Weights of a small mixture-of-experts language model, trained from scratch on English Wikipedia.
Size: width 256, 75.4M parameters.
Experts: 160 experts in each of 8 layers, 48 ReGLU neurons an expert, 8 picks a token, a sigmoid router.
Training: a variant of SOAP for the experts, 1982M tokens, 15122 steps.
Below are experts of layer 3 (counted from 0) of a mixture-of-experts language model. Rows are named router (the router's row for the expert), gate (a neuron's input weights, with its number), up (a neuron's input weights, with its number), down (a neuron's output weights, with its number) and show model dimensions 0-255. Each number is 500 + 40 x the weight over its row's rms, rounded and kept within 0 to 999. Numbers have three digits each.
After each expert's rows: "mostly gets" lists some tokens that are sent to it at least half of the time. This comes from a sample of Wikipedia text that the model never trained on.

# expert 126
router:527574487470494433572419464589440494467575504504484549515505541470557561447509538473511525513415541438555483488535496514462507494495489499526468469468496518512477510517492529478532385497451520551516467512491530436562489570478482474507440504471593512522480509503488465454550474524542471523457456541537628525549522471478556472493505545479542451450462510515500538457512498435545486518525500519463543485443495537552460438411496502511467528464581506540419515507464512523478482471554535535573526512516482455537615494536530520492525543502517440462568537493511525505468443540508487561488522513498547498456344472467495553465505509530538558542589481474509542533550511545517522519481509438509544505481475497519431539498452471553478548546490586518496489507542445453530483527548496
gate0:487529454552509518527529461567524525520537502504575549497414494454535565473456495462418544519454441425510554469530521526488538513502499551474507516444474470444530497519523443539562546499438455485486496448506448453507518516483412529545468526497556499493524531506514522522531506530489528476464453472530516462490447434521496541491551427496476512432479521582514473522513471547502484512637508459437586471447471455524396549493511454491495487480552530450501475466498524577572552543548595532592492510506547492434528444555516598520521478517487410513511518516535499490395476494475456495605457578536532475548519512503492534496439493461530513530514512480475548460502568506495555511506403515472527504506557490468496498474504480489479531542476499449474430485568529559488480513508496
up0:446518532576495445435511527522494597434471513558494478491479419517539526561559498571502520484471483492517463538484557560542514533519482509441476493507557525510542585571517465614460559519472488496517512528480514573584502502494444574569562555511542480519519499509471503504491520504519495482521411480454524515545461478522532462502505475570570471473446531489522560447519480515571456503582504472476480478415468543412476478445488536543605534553455447550434572488538431472474547505520491523540534573454488511541458475554479488484529533474435487478496530467544543527555527493505488491462543586472546462507519471514498570515493489502472485396437477489550502513445476430508571444499539515472522493492535485498501458506479489475436471531452445500470548496515520558469521501472445
down0:450547519500553501519494519524449459495593501455496468469447531479563472502433510513435505479504414491432501592562489437517416508539515497389524448428500569459528459476546517506483510525467486512555519540533461472428489460489432471516514492539532430506470492558508533520592488457529451560515538466484523449540612477482489432516506532540494544462523489556428502562495481511503505535558479463468449460451491506449522565508550456516563538589500543540460584562526483496521576468527559472473555475512522586460508496475544443492414481566457466489500557465477500500525501482453485507458493487456432492487508529535445454524494557508514493458463499520508532523520505504555496513487479542570515480542469476517540459518582517444476536459560482532533499561480512570572455519489527
mostly gets: "- List of", "| Party", "- •", "| Year", "Species of", "- Release"

# expert 105
router:414493489508471414565415480562497466514572533493555447537567522437478476526538558440489536499542511464516488470503478492505448437517466456496485480490441575562483542442400532486518510480468542470528502472496530504525472542543469458473487466467480566475505532481506418511504442489500416509477490534509477520533508433457567500484479536440450469484480479494516519408494451541519575507456547551541427494502498461482494453469522516447526535500588517449490527444454445518496444519561408510567438489476456454537513466525485513490463504465539476449545593531552552573513406495493491526528495500476537456512404453488503547425529503485549467502493448486492519562508516571506562432528458492423440528529469535489506474473516465494504515563482520492534546519490445529530494469447410
gate0:487581455511477475504478461588494445502523479422531468504609417545525503521482385498474504535556546462438445510445490504458486542481526464513497493491513523443502569470530469459528581515550494511482490471512535577494503450382528541577558516479570475458450535498444525508591559514499539517477490480500492494497513497575433438566439496464559514499483456507459535507451508549518533544488459520504465511497551465497493484479495502554542472509487420455528546493568475438477523525446480575501511497492454449507418469457460577534478486474531519486430488466422525549515481486491535550541485590436495497547482523435469534592526499471388446491540511534465509495514492471464522507493493555504506444545513499467507448537471502484520534540544473425526469496547427487457518536492521
up0:540505479494577508489537496530473572430430473482429484531472500476538469461497463493479508429525458453516488463557523494509550574561499504487470457414517533534500483502509455469470476545520479572535526584531490500491591582478438577548509510492526450524517560553477563475464445498497473487524521516441512519505517485496531464456525471517469558517568509464536592512529454557538458483495499511469410567487447498505474472469569512533516563534578538537472451516485493524494533453445383514552551484556525562462553493546577531462450515560517484549542505528528487446547485526489437524538542429475545446483478511503558528585531491518500513476472498419529489416455525462535444469543492420489429534517445531465516494472534515484476501453528491499516578523521498595524507509451539
down0:539487432519447473516525470475499508548542525473506485526546540503556465422487536541453485458512450495478465484471469541569622495439486531511513482535528520486502509512547552499494464510477454491468487506540534526461456452528549528485484458423509533535498469519443460552417492486519518472540523471525547478503528494446514477521496483504503480492534616483509414507517548454588493503535493382470495429482509473492434539532497427543517465527496466473573497515443442488499436559502514496479447480459494536507512522549489492524484484520543598516472557446551388432483553477515505459509486474498395497512463508519430555539526472482478489501502484400472551456431486556623495469573501423464455535460515522543520468485505509546569528491539529515514493487432524490435499530436579
mostly gets: "\n", "| ", "- ", "- \"", " take", "|"

# expert 21
router:544511515533505405575419439617504472461627542461517419485467477513560522458500481520520547516486573477531570469481463509521489573472484488530580546460505549518529575563484530519524405466484474513473455561511525458568490527446473462530520447458518542471528486447526461490534473481492493490517436533573566539540485506513525449475436514456564487511484503517511558485515469494531516485498522458454478495471482493477475472530485521584528515445512457573513530504524463518421486455546518511517501511519503438493576563466609495508551504502521478512535486558598521541473457494548514516474550504506523546433398486528479526450501481544508510545561524482547506559553466496546508546409467463452463477520461466568517514514494463468435523558546530499562502467505516452537500505511523
gate1:531487511522483526476473475508471462517500576572524464515421578562416586543515513475476479485473502424554574514437540485465495547520517486534533437523436473515510491513478477495592416470475458468540503496556522422508514517428523462523457486521581562516524454540421529483541529491582476561551520512560550529470438476462495504498588519537512453529463484434518538385476467427450486498495540551596470501394532555439509442472460517462472507477464477466495483501446462517469518374494513485497512473493466474481541466507482473476521504464449475561517435593490501467553490491407548514537534513519504468517500539490493522511537499486492427482524468501474547536532515508519528445492488525522500469500443481499454492465494546553512524466450473493510400500519496520426551467472505
up1:432440467520508612472499508564532508472345376527486532447495499567540558512521507532468460528437485455558464455465505529549543452497395581479433540470530538460420480473471526526530524597457497470458491484494524442461488507504479502510476477466509516480525476432506454532516474471430502510499456473514484445450456528450512539547480483522560501489526480490473488473530526458513473521517528505492553446464515539541467582571447469434487503525496530508528448508454530482525482470461482432506460439492486453562549491603526440594567512492499461485581493498509457501462445432508489527613511441482570522475462514498466486473509527511491533517465496523529491458492467511432516506547519493490469499518416491494502499524533506472451483496544502490449540457598495463539476519516483
down1:531588460504480510596474431530479480514499510518441456480480512528528542466467508536393473596508511450479494473486493491542536501497496442462527518453538484507482510494482516393557442482499404572452504494506538539546517427502524470459436515524518473478475554543565527524517507533516530534476447524438523458510540510546491513545463554531501460497435465422533533486525473505439521553507494443524561523494535507535483453499474544508429526513518483462495559488505471587502513435482514508549511503421534558442486547501479502540526504445531473523441518475456423475509470532602487432446480471447467506488629452472461489502389543540452434458468528522450514470494460522518520452521475545505445454471509425495477479541553453529540490498462528498542583505529493470536547519544582
mostly gets: "°N ", " m (", " pres", "- Succeeded by:", "- •", "- Family"

# expert 3
router:478523446485557394532413443505455500525529554525489522505562473556512514436465578424454522485473516516500535466544440533521535468399412451520436508530426461532505572394488558501516536518491453465519518419498536513509497498482467441400486493399484508480475526499499493492516534503434477512486466503520499570492436476543473510498433540548484526476536422484483455563546491474471515497516538498472451470477512471531550471565487492473495418458529518509550503453504491499468511482510527523440442449433539477496471480490507478532463531499489425483493512522549569514548454474522482566521462518488531486538424494503458437512460526466470421512494560484471512539564506451501515488521459426434443465499523507509550497550428503572565558480488552498474494410481515505455490584504434
gate0:489492505552520492498467509539461586462469492564455522476524511539521502511495510472534482444464582498507519533535538525497559511482494568515492518568518494554497476520446425495444543443535473411529546479436474506557547484524497562527469487529442507466466544511545387534535456530519615525499527527493459524481403440510555535482487518563426445479526552565441490498501530499527549507528472467540443464542504546499508463515534487616479520473543508481511501509480495506504459551496577430574549491441543440415463560520529535514519518539527502586479477498499532434550558518533506496522524510521474471484517458526412543515489571541571462450500483427498500470491535494420455508531514490419506539482530447462474481585512546534498503562487486498494520507523527571618508529511514
up0:516496492483532523456515488432459491487502556485557540537398450558469506514586472499552556519458477538426516481509425446503483459439500465503546499476586489528516471483533550461541535488454483564464542546550447486504521496475535362511516495476487459481475516499459496543510450440454521556463504548520487490455538503539461497480445499471541485483490437530452479498540532509482481458466500463532517544529590500471453490481477569514529584578491513571473494524489479488507506503474506564434493483551503587450531461525458546511478551603539537469536555434533418510433473528436582509552516515484435520498518570487475528433510562528450435483489584538504522410494454509481541552568478554563474518518495522531502487449513465455502502503519490534499570538495509445467497535414518
down0:438515544486530562487459484410531524492516512538471551430496559496501565449442521553554538494566548519511484554490457561538464513536447506480504515457515592530463531484532551497530546464539436525526429491540532529488479439457464451485526488521502480472515377485552555589497403445497461470505535530575581450496530518505467505515474454514479554520547446532554494461552460524445469492468481426439542485476459495475502444467457506563525501529487526492511516493502402552525462462515492523570445498453484518512434474495535475500469497427536560459474554474496478552505556475496359516506527510542460498461453525528491467455475403481504475469494507518520512478471512504524521535466504531543524478471500501465552519451467490481503543513467509417500617515575494459476471485560428
mostly gets: " Steve", " Daniel", " | John", " Harry", " Chris", " Andy"

# expert 122
router:527538519495605415520405434587531520504568552556472545480556517529528580421460581460460562498450544458477507475529507518496550484501500539552442476450458490472516529474502507451508504479430506493540462428482528497514448547436489498520458507498530446480471518448569561439524550484501471414490452522512539524491466464525447489468516478489528488422485444504458501541532502524420508505574495480521493503481471480517506456517520486473461452422535523460506524440504506583503491471468517503516515492409532468521455502487585464554456492515506461454484447554527461548463456546531541499442511532462522491542442529476493528538455489533508533511543544434531513489567489554459501532481464469455486519558496492496475458444464505545543493546404511485439531393489476506431532604550450
gate0:571530454451528492491444500555537474542572490497472467542546483559506429465569494474529545532443487519551549444528499457492570575492471460518512529447468480492467489493482482447502498486505471553473534459511532495568507421474507574593548535535436451507601483475460506469545519460547519553452572527526463539498556452478506498459512529456509594429509417541467556507460450480449532511492501579417431516453540587592537442436530532486495539539478552514507517549459547511458485503542524522494496451526520524526495445549518523525468490563459470511483485524524454473566522500556539525470527463468512446484504469514468527415524459478577451538490458566564509436524508521505431553457462502509476493512452498514450489526496567545480488422531500552511450529509467536539477542541534
up0:521538493480517477550466494535533512589504509434466459484510494487525480489513561582463539498533466476534514509475475576512575546516508574521438484533432448452491530501527450473509450496493494542582496497524519459574508478462489581494529537536504530540505474565437416532496532455430568472538615489499473550553564515462570490472483453499499478484498467574479548423444471485558528581492478541522500491470652572541555550481532515539460445505466473508487447548494512524439482419537497540534513482501503502464476545493506482590474554463507534433470448453458491543545465465505506562528468447559537504468477498515452487461551513440532447508492529506490560479523584528507475536498499475496500538489477457451467482433519535492490512438512560533537534518606526535462494466522499
down0:541527507521495485409461493469489504580457570462555461610503469516572459450544453496475467461576535541459603472541493544496450407463530423487573484483489496536504529473527531475416480575538444523482569513546486514509496451524530526518540560508517496508487508522472470594420452495467513521494456465465465524477538497512507457494533513498472513510520429542484445505461403492541508479477523505426436485512490519452488488508467516534519487537423437559497421620501540466506581488512534504469499448544481478486468466507490565495477497515471535513525561522488481546483475510514532486524532509488521522513388436489534467487532528489519446559476451492522486517602526546486516526566456549438447391439477446476553545478550468470457506508536499493511550546486519530497500459473513
mostly gets: " Michael", " Steve", " Harry", " Robert", " Henry", " Charles"

# expert 78
router:483480489476549428510384427514482519550520545615467518488532497541506558440467530426500488472483518506430503472523501503462516450436456469468463473487435501490492563445447482484518573478423409471519511460479525504544480524468436512474420522467506495523479541449587487487532535477452426467487448531500498555489420450513504538506460553436486503465511446489452468504501463477473489521539485499509500482471459473527533485532546462495473476462490473486490498486474494523483535487437494519491508509394559502530436485481549479519443503522526471461511498540547538558531443526549533528501460501477542492585432536489478479536468548551480502554503552482476454573557527461470513485469484388399443475507529499498525433461483486561592490541453536568458507402452510473463503595485454
gate0:529477524510497426439534408507506526493493506429503561526502500524496514553458500519535409521511462563457483589481556558548545440507490497520487497489501457538495540519526553452485527524489504423501508541486443541568493445546562503516492512464518521497520487573441566515510502531536460473448494469538478472514541504568591548535426529563511429568512491460499460529418473457469509465456560447499428551495499503522504604539440537534457493480467457392481473568494484525519470453468548490480453501489504454545485500488513506530519493518522495570450544471468588554481511510570500527482485504452430422473529480466398481516546539494494494491520574460543450364482436456478510551539514528443506491497515492546567503497433538492538499520490465445458517464502529497505502508422524
up0:447424470453541496501576533492484484491499445473456543421475525488491532523493570529483532514556523483537537453490530532463429478535500489522481514574594544452469520560486433422540472503532548476461479536469476509505537543547554492452521551531438470390550475525512541491476503473458553471481494503479509422469454486467470557518535531501475512471486492413471472535500528535553509481487515497497491498537554533469536512508431425558531504559554483402570469470538528531495503480438481532516573483465495528513524551578447521497519519461514467515488470497449414505501504459450481490488433409500437510490512486486501514524529585514450497547466506471460540520504417536435485483606549526546490518454528409552428503570589527512492440539577481414449522492481508481531484496496481
down0:405479536404503508511439513543495550551461462572511465516551469524572489484442529492550508485524470462532506545573448430496489455535549451537444489526505454407452483500493442439481530501506441507538494443448530518493520496566466485512536452515486425488465493525544504476566502507537452425522491550455458435523557445512506524443540496553525540525481503540505554537555512564520510459499432512528506482428553520468494498509573478460522510459472485540431499514507470449461471477575537560566537433510557504552421536473461495459475535512422448465561547492496589600584482453540467496534499534509510499503541596425527443570495440423541489515477497461525514520422446480429514483494480472488502517494475500507499473472442537520510556477442522514497494464523502507558496459499504
mostly gets: " William", " John", " Michael", " David", " George", " James"